Weights of a small mixture-of-experts language model, trained from scratch on English Wikipedia.
Size: 9 layers, width 224, vocabulary 8192, 43.2M parameters.
Experts: 128 experts in each of 9 layers, 48 SwiGLU neurons an expert, 4 picks a token, a sigmoid router, a shared expert of 128 neurons.
Training: a variant of SOAP for the experts, 5509 steps.
Below are experts of layer 6 (counted from 0) of a mixture-of-experts language model. Rows are named router (the router's row for the expert), gate (a neuron's input weights, with its number), up (a neuron's input weights, with its number), down (a neuron's output weights, with its number) and show model dimensions 0-55. Each number is 128 + 24 x the weight over its row's rms, rounded and kept within 0 to 255. Numbers have three digits each.
After each expert's rows: "gets" lists some tokens that make up at least twice as much of what it gets as of all text. This comes from a sample of Wikipedia text that the model never trained on. Tokens count by the router's weight.

# expert 18
router:120128138159155115109158160146115129138182123137123162107116124133129160155092128112115115105124163105116104142120148147142093134131129145125122106140111116144164136131
gate0:129127166163162106150126141119131108144167125100134155115132121118109088094122134099115087135142135123094143134127124155147125124143111142165135133136157108182141150133
up0:154119090111133132147108127114123107140171116100129159144137144173141142094120164108152182125127123139092149175135116127165113096126127127131089184084133090147143152138
down0:127096110139137159151149119149145133126122151117097130117103131113130138099153136152147168143143164128113143111145133123197134126095127128101149147113137122070109116120
gate1:107147137149138114084110132114107090100138086155161125130152100123088152123137150138167135167157143143136085129119117147142139137169177133136167117152139124112201135078
up1:114191155173137067103077161101141107102139136108129117141137126140103156142143122111130129128100121134107101142155125142114127154114162120135156146138164120103132134167
down1:130095137167130115140098077167136120114122133144131129145106145088097114121135122119114128094147127146139148140155110115128205164127147103104114136117098122117145109113
gate2:134100148169151103141143145150104137113160107152137146130179124145114154060061126146106105150123155100121099106114116085153103123138150138130110115151127136154125113118
up2:133130126160118146141119103149115133129133103119131115172135122124133125065112107116169089140135136134096096103131132154131123116112151162154146114133125119165151123159
down2:123128113137128096132112141155164136099101162106129127176123134124130142143077173137116131128143144119118127186168141133172114120173132145130103125136112146162107130122
gate3:124142133188157152129108133150127158128136115128155121091140107145170152112119123146132125095151132143136123154090128099140142132152140127122099119150111135157127107115
up3:152130132082078122121126150126173135108148146132144139175132113119119148142091124147122168139118100179123113127158091124081110129114123101166130096120118106137123119072
down3:136095147082100121134122126093107152104136105138166103107186151138113092110094140112112097085097110114151139140142144125131148108138130134131158105110135161154132140139
gate4:144135128165075103165132133120117127137124154143105123143124107148134148156119123155104084079123140119137097115138121143119142172134161121152113110164144114135148124120
up4:132166158149111159137141110141138147147121152152163107142130139113145188122078106139118092106113131158142128149154136161135100153112158131162145100129139133112119109144
down4:133140046138119146116111128136108125087156166139181091124144142140118125159104115123178109098145143165141138155145160102150137098143137138106124161143127151099152114137
gets: "| ", "the ", "- ", "s ", "at ", ": "

# expert 17
router:138137181159128099064140126137140139143129124102115142121095113124125141124126133113130138104132140158109099090096163103127121099137156155124086117128116161108133132089
gate1:136124125154153110096127138122108138052161111110144090139143122150120155131163152111127090094140098100128113197142079149114124162132071142112174157124124133134135118133
up1:127147148139125167092168119134153140143101127088132147148124114137154188112128083138127112177117119142120161133147088129129126134092133094119124099059116143139138124113
down1:160101118130144126096149137141150129079179164155051133121110100158184118127096105097141124188116111147150132159127142137149118107105132106111112163136123124154124150110
gate2:161171094127133152099138128134135165147161128135102112130114138147141090191123080135086104155123158119141146105138133126124123108110142118089176127148119180114121161153
up2:147085124114101119115147117118065158137097124113147126141165141128129168103101181098112108152134131131134138172107118121108098131132139090098154126121147126105107177183
down2:147146119118112121108104116104130084132159156166119107131111149147179126109131115097081154146147078130079147162147149116132121114168188133143134176117118112168188155110
gate3:150151124155118125131132142130120108124121089114110117139152098104105114146146106144140142127115109145138097080145107123111119166124114119110130094103159086132133148091
up3:123138139124157138125133126157126085073139139126130145114106123113124145101118127088118080105150160119141120110120120105144101116152150123093157100098124122089162164129
down3:118111133105130114160101127110161125156138089127120095130143122124124086132110123176098116132104150110105140135131104148127077152158143120145145109105133065130120141060
gate4:130155183132112140107163141131114129158117141113141118133085126136122127128099125120138151108091122143171148137127150112113126145144137132150136162131121095128164123140
up4:159093136135117136155152065077090112129117146115131136120174115151097151136110104143106101132150132145158141124099112137118083135159180166116114109097154111105120134138
down4:117116174144084158112104149150099137100140174150107144133152140127139139116088154129163118160098153165143131105096181131104132133074136111122110133115156146148083126156
gate5:104124158116151131125157135086088152131156106160109114106150150116170157129106142092093162122129119112113122153167109157171161096115141135142142091122144125101103138173
up5:110130094093106103142114101163158157108127116164116120155102104148106089102164123148178134124129104116185149105101143090092112135131115136124135103126076118152101119134
down5:130154125134128071159142122087064120121172141102072112059111156078142112132082131139152151099112126090115168115152102155113123110094106160107130092133155150194164132116
gets: "201", "200", "202", "199", "198", "197"

# expert 96
router:129155182151139126111145117127129096149145097128093134138111112126118125119142122120077133104157152132120115116141165092115101136119150145102092107191130151120141142118
gate0:195125147117118109144171141180130122092110102146109102127143153114130126149133137144079137093136128132109152142072149111124152102141075126129103126117097124084143134117
up0:148120107115133128118136124126122159120136099118146147109113156122141143122090119143051137125176124104106144113088135103123124163137138151087160135156129114080105061135
down0:130178085095104169145137126144130091142122131149136101113161120171106079148169137165147096103145125130139107124130140156111097121142156112083118112071121127120113127095
gate1:135135150132166117155144140166146131151121108149133089104130128167135139195193138091083112127153132157159090086121124122146124126099097129101129087128137159119139137111
up1:066129163124155108123168070152113180149082129166111129178124107142135127119124139138120141159112106111107162159071119123105126148149107144156165167094122166143134151120
down1:117144174137139126176130140174128128159099112084116180133130131138124163141116083130124113116087123142128165106133125115080135087135160126122100150096104110140121114092
gate2:089134130138090142116129125136149168144076162157127089125115105145149134141160107121135177129146146095138160110112118109094140115119123137159151107126193118131148121115
up2:117151096085061135155156153159124120143113169095159130141175153158153117101132159142084132143162128122097143088148112147091104162122117089111117130132095130137153095106
down2:127128098163123113176141108128144129103099128147166134108137159162104158124148161103128165182143095158115169147107174106131124114159157142142085166163161130092102129148
gate3:193139136162143134125115130131148146156165092127129167120144116142149104118116144116129131137141133128123097164120102070161135157117113140135121106136150110153114150118
up3:167150132116148141158123094110103139156165106094104156124131120165141091127103093125116173145150137115093115140122181089120140135097157115126119104139114107146115159121
down3:131139111140165161166125151104098133142142068101148100162129136122130103060160147141137118100096092124150143133110094183140120093141154128121109107097091102139135184110
gate4:122089128149151108115173106153158153113088140146123148115126125123114156132097130112151150072144144134118155144160106090108102113099137140170150124148135124103157122087
up4:141173123162127107125083120097100104146133146092094115114129078134061098139139058146146088125109139128130130083128137140111140117095134129135106117094072136110095103138
down4:074134153143101157132104091112132137054163144146129093154132125102137146121105170077127139148121130111094084097146119149142162164133113146170114173122133128107132121182
gets: "|", "um", "200", "201", " ", "199"

# expert 43
router:124150152169128106087103175124115149100124124098106111145124096119121161120116125121087130112138170140109100091121152108122136131120120120103082103142123128163108123113
gate1:126121137157133100139139118138150098103111140135138129099147095132108124120139102113147104123108137155075102156134122138133124170129121119124144137116117128111168159137
up1:153124117137127128115095147125081126172134132134121144145122124128072173141117176127112137129102123086090164089127138124099107133128136155117127107119128099081137121111
down1:122195114126141147151143106113125141137148156121126145118147141138129164115156105120136114144130120123124119137120145128139108115139141139102074121090115145111103093128
gate2:132126151138118090141097187134146115136159194146087095142195147119139107143090126080119149159139160132144146129169116116125131133131172113124081161122145142148136160141
up2:106136127167145113101141136168138084130170178126097132180181102086105197119128135132114147167146148126114098111159110110185145163153149141131135157089094146088134132123
down2:141193171149133083127061169150112111147131140141142117166182110113158115143109101124147131123104118103096151098122151149137098107123138165107112122137178100123151171147
gate3:084113144124122132110116137104142118133119131071138116131142144116134146122117129155132118158123115135129138119089137090112147108110127151103142103109104123147145129109
up3:135147093185155127116154145140127182113112136204100136105101124142136133143168082121135164151125145108084129117131139125096122102113131155136114132102104149082137116114
down3:134179127155085107090150138148126158142142117168120136141152128145039104135153162152148138116125103093150070115134098104109139145108114111094117109202176103150116123120
gate4:112110157117135130121165146153116103081109135105163102113104147168117130135123125093110157166131175159167131156126160154122126127125146095131148119153143113153169126133
up4:106147139099090087155130141143135108146156105130141141133127129122151113143136153151142114124131101150149081087094128128135105084131128137154125123096098150105110128100
down4:141137112128142132156130132136110132131171117166137131073147105140136115135139116147119143142149125147140120156095122101137126096135111124104096157151127133179141113122
gate5:138124145119106126129089164103135103092120091125146132078129100105173145098134132085104147116153139104127110142126112124108133113165099146123101117127157164132123117104
up5:146113154149142168145162170154101105134162142136143117095118156113096136121118116076115098102111119148144110112124128118107159138123153131136137120147160160110113072135
down5:152108197133126113132133134181127124141112156108158139066123145114124149151117151122122103118113155127183091196125146159148119130134156157074105133118158080117107111125
gets: "+", ".", "−", "–", "201", "$"

# expert 30
router:126152157123143133108147128129136116139165127128103120089128027126109133106078165126084140126113148116099121129126134111082108114138133155112119139117094154141112141126
gate0:134165107129119103101142137102075121111115102128082147104124059085108131145089171150118152150112135104120158093120120143145074077172143083144132093143123108130149135126
up0:173107135123125093112134147091136120125135150163119131106133141174133169112139126142072078118116114141150094169096168136126134149157141183089132148138128115148149110154
down0:084125063162104167161131096093125147101120131111096139128092125138141146183146139087126158144137144129120123091163122071087071140122101100061135138125158138100128139099
gate1:117153106152075173118111121114092136122170108122106135165111099139114131115139110138124086105104163077159183113107102104113106103157135133120165096138130147157169142140
up1:128117145118150165136158170107091118104154139102129180129148094091138122134124142147155120163126129102156128138120159141152124142163142124123112131071186154110149128078
down1:149119113146124103103101142132172126163121128112146113136051129165128119111128069120161152157154085133144149158108135153158125106136092134149131152163108125134140095159
gate2:126113160145110159122141128139145138167143148156119128146168094072079140115110142132104114090196104138122113133146130171135143154139109159160133166134138140146136163120
up2:086158131174138138133096164108144160134111169170135157135093156120110135113100130152128130156129138170087134141151128182150111156102090140134104139142109167107100154109
down2:140133116144109115132128135156142132167111186146147124124102102125076087101109119145111093094096125104107148142097119120141118122126153100110130122135104137124154124139
gate3:087165126161114116128152111216157152124151107132172109129094092119099109120122149122110106100141131078101132118119165181117122172128126131148142073158143124113120170110
up3:138136175122111126114117091137144138119145146144155120138153124106148119107101134134160129080145126135146112146131147113075118158170135122122137131123099156140114127167
down3:116123165105138121160143154108102107130105115144115158129144139126101158157146111099118146183117143103156133132082128056170093133114133116151090133115129086133120127141
gate4:114139121137108149118107119147135118155119159173130163125087109136081137122137135130117144129141122142112111144080143136085109110128114155136132127146114127134131143174
up4:123192139088128118147153137104136105136104145140119155128120095074098100106122146106134129137099147110114135131111140124143136110120129102105127130153145109155177112092
down4:141152116137121136097098097150142112124130109091147140107132139152117133119126128122139127144131097087143146107087124123132162148136154116136126121169080136126171112186
gets: "to ", "had ", "has ", "have ", "with ", "not "

# expert 42
router:093119148166139122104107131125139097147124151172095146131128103131158137180070156096107162150112140151129144118158151128138132099110137138081131115130111147170152152101
gate1:134120099127135128179134108138102090078124112159110080119124103122187133131081127156138144132125168145115128143135150122171128128177174125118135124141121107155105150177
up1:134127109147102079138143141132085118145143198062144132141131142104104140152115189141153123105174106127116113118115066141064132138154169066117152080117150127097127094124
down1:115149160128128122097157138098151133100188126131154134099114154087120094126126151109147098106110135131154171131092130130134119134115108115105105163114142115134164131118
gate2:102139162148084121109125123123148141152092130127135164165186165118140174138134132098119123169132118129138104141114127096145113079071126141082115119126142082174117130116
up2:144128133098125148104128155077153122131127123124158085170141117130129171138104134077144130163111138142120145099115155121115167128145125143091140177098158144099080174126
down2:150079071157130139093118089123127076120123128154164155098075125105118109080131182166097123123098162172109156150118138115155103104158120128155165121142110106085138129126
gate3:060114124137122106121136108104088112118147111127153144120121143126118163158081144174095138096119123111130112132123101111134139139097134144151111158137105163090078148153
up3:096148085158109130120161163127097177137120112120125130138090129127123138159126118110092157125107135136129104175102140125139120100134118142162114122117128149115102130138
down3:133110120158138139164075121147073188089108100077123153115136112111130108143108146133112120105119156089101156111165122135162135143108096115122136163130131092113150099128
gate4:144149156138109108106126108124160116129165136122136130126124147133143138146120142123158093145149091143114126101139155148180107117137104158142177108132135124164110182146
up4:174147155138122104174150097157181129125107149146128154110094184121170146162131128139149137111074142100144107186100111137165137128141153176137132143092143141125147192146
down4:145112123155125149113107138145153140106177165148128130094155148142150137122129122170142148071137086110151186109122145115147115128113117060120164123112133124167107142154
gate5:112127133141121110111102128163108113091141120156142098169126150119088134171103125147114142141108122124119130120120130149125079109130121127161117081119138107129132099110
up5:122161133148135133124163123153141139141114131116147105161093074137142174112141109108104116167087138154146111120141073124122167139144123152152108099103126124150118174100
down5:114146148096117145165095162159103155141107141135150096105164115134122191114108121132118176112140135141114133107101137139089154117135122118082127189108115108144118105132
gets: "an", "ar", "er", "or", "al", "on"

# expert 70
router:087137151120114125095121154151153115136123101105118132116091100133114118177125123090146153105135147117106123096102144106119138121136147136108092136148109154130133162117
gate0:113116131160150129116114125156173112103098110100146115125162077129119119098173104136141133098135158108134124126172134134138088127124162131143098112149109107134136123103
up0:137119064131113084066148144156143122134134131124141104158136133145169125104113137102142106109127148103139163138146204128093093142166115109170129090115099147129162157141
down0:112149062158099099116131128184165098142142126140168129145117188123151105097107057134082135135130143088188157112128159112118163134101132103147129134154150113141158102121
gate1:129147128112160134142151123084164193136126134130134164117170147100133136149117119102135144118155144114130146121087144141130102141111102137138113083122113130134115133123
up1:143154149158145126133141077119147155149147135111118145144133135122118145163126124130138142116106148124133142103123118141124089173127124119137120174136106147094120154119
down1:171147127119109099146147149090174102168112149083174125107103139128082119141180155141113152112126096152107161146103160124140164140097096127120121110128148154110162149109
gate2:070125085114157103160117123176111122109135148118139133128145124109159120111129156124138142156119148134146154132117110122145152121122165115116135112119134116094124147136
up2:108141120162093141098090136135130169132180072118102093147091118104151130150173097155144107192106078130093134077147126115088183121097154092132136100128142102156152102160
down2:134138088162154155161136077110127164136136120109115152085144130169094136112143111137096148116120140089143107143151116106128112110114143133131124111127118118124139107156
gate3:094130109096120167113127110153121101114120135122118102153094158126071116141120168150129146146113122100150108116118136186155098107101125105121159103161135130147134122144
up3:167161134118065098140152083127143132135137148140117076107116093130113139123093088134178106113121138123073135114156107088125124124140150139089125136153130161129142120134
down3:110121101146138111122100102112143188133088144123120078125100119135166096087131152095105093085125101156117069143102158159129143132080115158141149139092149147168133117153
gate4:176118126145131135155128117168106144095158126168120136160092123124111137136156150136138109127098118127126120121115175112139105139126113140099143154146134123151119127144
up4:131134175109114135150150105110112129127154167128150105169124105107134145086160124091119151140197154122126195137152166137095186148153123107105153145161126161123148124156
down4:115132062095104099155121117127132135127127108103166136143127170137116124085153132127123123107186166066109109164122143149097153150128150107124136134131130151058145117131
gets: "K", "M", "D", "T", "H", "C"

# expert 11
router:121139180169105124097122121159152167146159084117094135149121059113121103129104126128120158134116179142111127135135163128143129103119149133120099133157111135170130179146
gate1:113131141138096123151148161165156099117092074120119129092122081135137130127139145117121080153101116148106145129144110131146118099168148129108098102111138144108133177116
up1:159130139078108163093157173155081149106109114136139113135124117146116117117071135138097126110123138139114183106109136134165089106111080147123092078101118144123105118133
down1:139107128110155112145115174131108151144107138134106131140149108095165111110132125108134119109148110143097131099136127130120121170159115081151100118109092109104121084137
gate2:150116112107116126116155104157163122133125096182079128163118114147154105137136119123149099112142119105138119131130131113155113107117156149094100089124137115141119165141
up2:083087158154095163155106100163145122130103126140164151149119103143162154120129100130131098160144162128119168155132107120135140160099128130163088101191125111130100120126
down2:102133118141179091117088130168110141111085165151160142128161102141123128143113171091096137105132137122119106162145119084153141147123123132125147157149138115160158128139
gate3:141104140069108112140122106148097164164141133142159107087110110150145132110095123165178100170133124130126126132107111115121162098102159130078106127126108099125100153144
up3:095155122126164094115121144073121103173180118110155101117148128125132082119118137076105176110142155133147102126155115182139139087113146169168116109115134143153144092115
down3:156116086132129097178109060122129081131135100163138139130152113125069125136135116141130104128102117094149143140177174088119144134104101122146144147091169106126127115112
gate4:117162110123145099092130097086120137120106142184138128190112116084148098098143160119139155125105146132121159139142189123128083143125133126084126154135147118132126119113
up4:153131154132150157113122123105139098134088133122117123153121123119119108123143136174153134121124158128114136134164137149099095124128124125088119106120127082159084130123
down4:194156162095102123070130108118113108125084106149134094077118121109146129141127092130162155144090147145120147121137143121110097130116133160111088109152119099164150108093
gate5:110134165141112108150137173126139178106135101120160164112156172153151128148132106137119121135114114115161143125122100106076105110039173078090130112075119106126096117144
up5:123128119105120143160118100158097156137086122144123109127089129152178117131159148128151119125121130130174109135163108110086152136124161102129106147121168146155141153119
down5:101097181143149147150146124133148129169094136141162148129163148097136131112112124105085152146088170113189113130150090189126146155155126099147134122114124131078140098105
gets: "dis", "in", "ex", "In", "inter", "out"

# expert 10
router:118136142185110128111155148170158119110175153140112136121145115129119124148126136119102168103135147155099153105118119081121146112110138115119087120120093162156108170122
gate1:126118142139146130146151109138125066138116158131074087119148156099127169121100135065123114077078131106143097093091111138116114137091093137092133109115120129134144155124
up1:098110125114125119107170166126114111118133134133105107144121129127161155117125152087100153086177138191172169131113104150135117133125134158121131188116124135139124123128
down1:092141130128111151072140131159157107133124158138149091178086114076143150181141120147129135140158130128134101146113151101138093121131110143116147131133114144109121133086
gate2:162153126095127085143131097130203112151133126112161138126162068141143101139140151112144145102135133127129132129115169089138089142061109146100135134104139153096121136096
up2:128108130136079120142142143133105175106142098142128112087123130158102135119131120110100145105103094144109165124165162134126100149149092175123081058110105086174136128132
down2:124116143110138119128128149104094152092117142120094107093124107114123174151144100112104127100131152111102113157156088111176131108119154109118124156167126111133162126078
gate3:123098143129124145133093094152129123137135147142167096090125108136120110139104096129120104123146108103122140098119112087157099113127135091106156164113160116142092111134
up3:111188141101141157086120134127156100142127109099139164119117113119133124135096173171135104111168119120132116127113147134137083112154133118148137142134143156162144127140
down3:108140105137122132130133137155106103171142154123096121121117092089110159179144033136119172137119128119106156138134127077111159133127136140101168116092097108132124143128
gate4:110109134061133149116131109123128143100137139093131125122114114064139137108143123110162124132117130135157169110117117099102116088131116130084103092087184156120123103128
up4:150161085117149108118080132128090121132163119118130123132127180136106133128150136124129136061146131150083120146152140118128117121151078126086113150134114132123112111179
down4:077079161143123141121129110107141118129168133088148115119140101131108146125105160121177128126138119057128100162125113133093133107154152172138158155144181129125140120118
gate5:136126155126116111135129098161125153150125140154103122177159123140102119115149157114137143123130102126143137107117104170080093105123068131105123102131089145162072142123
up5:128118125110119124096124117153144157119133106146137140208134119161118163077113087145105146127139126113132163087090139145131136104098118107155111087146111123144116093112
down5:117103118136137094123113071141132149140124134188151120090126138153113142088143118140186146119082153127120134162155154131109108118132151133154134101130078132116126131106
gets: "h", "k", "t", "j", "ch", "y"

# expert 74
router:090134156141115126160136115106140119125143148090097155119130116139146144168107131111117140132106119126119120170120177085109139060126142137093114125128161122153109112118
gate0:139124145124147112127147139149115152159084098149135110057123101108096123142142156108105145147115112133123157107128126160129098136143133113109147148116187148071161155123
up0:155181113132099159126113096122132137144159112144123138073139114133147114131141136104135128088121131157163121088156121065139135135141103172127127121166133132099107072130
down0:165083146134180147139070148133150103141105132096120114121108104131129168122155114111147100126105154132138130103119116116104140120137139111151074082127133098111109131092
gate1:128098139139136122105131128150115138049108145091094162224105128133114110124119099113138131167138100117103137108139129094147108104105145167095145121113115090138097124117
up1:136095112114179095145120087138094091105130125074138130094109128096148116145132165134130106120124112142131120119127111112126113105164121118101135144126113141118134143131
down1:153168141077177116079139115154146101120113118130166116126119126117182137111136132149108136108101150124135134122115150107094115118117113161111109131153131124120112148172
gate2:098124102120120147156130137134151133138146080101145127161133109127105128124131094139129110167112099138125148115102128122096124117143136143129115159138134099139115147153
up2:169144108167117093126133144123125139118140073118175098131152086140122131151167139103115081111101148087124125125128111159147109139115163130151122130132153114120139165142
down2:151121166148113103104142124115139151152077158132146104136112122093116101128115127142121126121103130090115110118090151117143122092110119067122117123133121100098114183099
gate3:107137160129154121143159134110101134126106100135140165101099096118085139148118122135130123156111082083113109137128141078137118111075152097141117118113133121148135128147
up3:190125113131175108107080145148114123134106101126102150122098125161132133133121082114134107104145098119085126133134117147150158136110108103141161083121127150158137146127
down3:119163114139120104069110128122151101116161140099085137141126142111096147120088132156115154137119123152127080141133123080181120108083132099067170163139176133148110143114
gate4:092113135165154147149118125116090142134133152128128109133128170112145139148115111130157143138098086122091171151116142132136128101091153167116095150153087147089111120097
up4:122126124157146081112092138121077101106150152109172106126114125171151125146178134072127066156146146130112118140143159101146121127163102129147121152107112116128115164162
down4:143122105128159098107105125134084125143146149129131099092133126171125101141164157158116164120121164134129111101095112145131124110121153137141117169156124109068138115129
gets: "el", "ol", "r", "al", "ch", "il"

# expert 92
router:137097150149142129117118113116123122151142137113124151123105049122119097166087118120108139108148150128115123128114150143138119092086131141065134088141125120157140143105
gate0:130161146158124136091125124128149128108147127159178113139138119141147117107138144104143079094180101181152118124149135133154129108144128167103163125120151132138124092137
up0:144137144135140134085173121092159126113138154162169143178122128160155162118115134123157090096172108163167125126113147089113157127100128129142110083111120111135175119114
down0:121123107173117176106108107106086155108139139130122137100122106163135088143095125129122099128138113109139120110130108105172105120155131155069115126180115137120153128106
gate1:129099128120128121115136127096106084125136077134084149147136155100102175144124124111141115178164087168130125118120138090177115137110112119097135091117147113135189109138
up1:124146104139130107168130100149105127163140092139097102129085116154121133140107141147131082116155100126139119158163136130176072100094114146114148128151144102155118114092
down1:131129095114148131151159157092115130118129114142093184137122101133108160115146096119126117104083152139139153140079156117156094127154114083135093110130147112090123148107
gate2:119133129127118103142133154114143174094173123091100133126121120140150140117055148120120143116082140151148126148133128140125071145082137128104174147132186103098112169112
up2:120106121152150143126155157122175120137141102136112156142151127100126115088105153113109154134135140149140162140140103122098131108155128100110152157092124147152132156087
down2:121127126082112104149146176095110118114155098151096149134129158130135135174076129166129145123155118135125103122113136121117122131083131127131112144132165054087117093096
gate3:128094176159133128129177103121127128142089091110081118140133128106139101138116133186132141172149145122103127110134142109146192153153132141127117103143137100148106104132
up3:103151078117123160126107145130139148108149105153155126153175115132091135090159149111147156104124137062182108146103162117112115131104134106134132176150102171128136120150
down3:182123105135127143162070127146106168102102099127152112123122082098114126136145094177154157102159132127123139106117042102095124106126124117113136091118117096106153118135
gate4:087120119093122172118122113124144131113126148137146129164136081143146138161119093171126137121134160136123137137087116127149095101095102125154140182158131140162104120148
up4:088106140155132161192133134127062128121142111132155086140150162142134152132123114124113161144119123129134125140105103082137073128115122130137103132154121128113124122095
down4:128140111094123106146117148122104104151139157090153142132122106132123130131134093155107122180117140132108083121098155093121093141148128169144128099122176112103122110187
gets: "F", "f", "im", "ex", "Ex", "inter"

# expert 78
router:138150156128166096128141158127159104121140141139108109098120131126105125147120154136089152118111157141126075085095135133151108069117139157082115107137092163143140103138
gate0:103139113073120159137113077142174122150127134155190120106126083152143123149143154115093110120125132191126117125105122143122119104121110119102141114124112134135140161121
up0:119138142115141095168135138104108140134116135158103119125165125137114160142119123141169188112188133134127101119151171120125140118127099105100130164123139167125093124144
down0:134105117131127127138141098128134097110122096166115110097135141144124126174112168136137122126145126150132142132169114134154177156140166127136118149168128080134109126143
gate1:114162126116104160121174118098137124146106146150114105131129178128170159136145160153119100119123174141128072143079133135168077117098145155088099144096151086185130115101
up1:159191141151161151118138114110178118138107075156118137138102156115112096149139134115128155136144144116162154109073131137155171137104116179115125134106115136148113088163
down1:147123137162162154117099118117085158125156113140126155121152151127151053105122149158088132127127094173150121124106077159119144148114082130158121128118153122163100161155
gate2:136097182148143111141113156120153119128103117121124151127123129151150148135073126132138153117060152167112099126140133169175129138132149114121104122146126114115170116169
up2:106148124163139107120085187152152116114135115193133133128085119111141151112118099134135135089097116156143153082102138157154093117110103162125111080107132067135148153134
down2:106133142183114096104117122158108120131115121124149095190150148158161153153139140128132084108134125109135109137116129159122100139149112118131121120115105108102117125122
gate3:151108178139127074142110119121119127108161135132127103148111149098122131109104153173081090146158150115144106077119153133109170148139139146135138127113166118150161096134
up3:093150124116132112109163115154091113113123179161140165151130145164159126133166174105112143106143154150119098127164097147117121112133107083157116087142128126129147148150
down3:095110164142145108151151154115133146156122155107118126174105169124116148115198141131153136127144171145126131133119103083137109138106109131105152151124085109141105137149
gate4:108131132128121133119139136122133104141191171160151139092149088147109131115109118133113078172162094090092063102138157135186106099131114148141145113113123144149160120122
up4:149164151117117105130107108106068140127091103120104162109108148132168132109119138172109126129099150119124154107112097144138132103122138128142119167169147147099126131093
down4:145109127096157126130138167148123108090111119141141157136146125095151130165161116132121163098117134108167120092139087108156138150165123123106109093132135095131144137129
gets: "th ", "first ", "| ", "second ", "the ", "st "

# expert 0
router:098124142140149139132136153117117123135153118170123112143123077129122105168119142084088146131123142153119110135124135095116089104117186126131120132165106136173128112132
gate4:143106129189112089116144117110121101103115123130127136108163125129161116147135149083098129079113082147132132094087107120151123153108163133130138153071122176125120081119
up4:121127120123154133125168147130134156159143129119149106092086101118077114133090112159151105177150155126155112142108123123128122090120097127098093092149068136126094119135
down4:087149094108174175150155130109145127091125077113109097133122122097103145129082144082096122139109112151130170141110156153128194158085149130100079094096116136115086132112
gate5:148138083112140120135160078095146104124110131140078136144140126153160112133126103135095157168124089096149112093145140132110088090126158137082138101145135145121103127156
up5:116083157150083129112145125126142151088120085115102131148165143082111095121114148163112142096114137115133127134121094127170098132148093116130123168175115105132118127102
down5:127173124121144129118122151161162095136108100105090118138150104160143128154139109129128124103138152144116095095122138132153158159100132131143104126152132095157123124121
gate6:134152145140124154135170085075181138145091131175103148171097125139112153152123134178119189132116121155140133136090127130131117127133125135123101114145159163140110114163
up6:128138127100145116141098170151063104086156146059140118097139107134119145155123131096099095119154133118141108115163090087152144174111122130101163137101118105142132144127
down6:135098107108122110124087118148120139130169132135096188127125138124161155105133104171110099121117127132099170096133132116122103143119115107163152120168072106130153156135
gate7:119105174146150138163111107152159110156145111117127072146167150173169119144125149132125078107120141153147113150167180123095131123118136141136143112133115191095134104116
up7:105113113153122160125167100121130129076133185155095129177120102115113099105142163142095106099139157165156146104120140144148155138164141123132133107100144156180127077134
down7:130112137122125097156114124093145092139092113136146122136162148122130113121159128150112124140122121131113084158172107198094125107165110119123133144119130098093107168107
gate8:133114112130133107153153090141118124083143133160096126111105119161120132193123127117123132110125127138094100165130119071090092104141189106128148124141151122130092089178
up8:152150110119158107168144098168126178103142132154127121124102148169113141152131114148095136147107128103108105128126179106101096076126134165111172136154118120142130101161
down8:126181140100150100166133147133127134112110113171128116083129133116127161161150138114136148110127107115121087130159143136125094176192134086139102130126166166133069115117
gets: "-", "–", "first ", "the ", "a ", "second "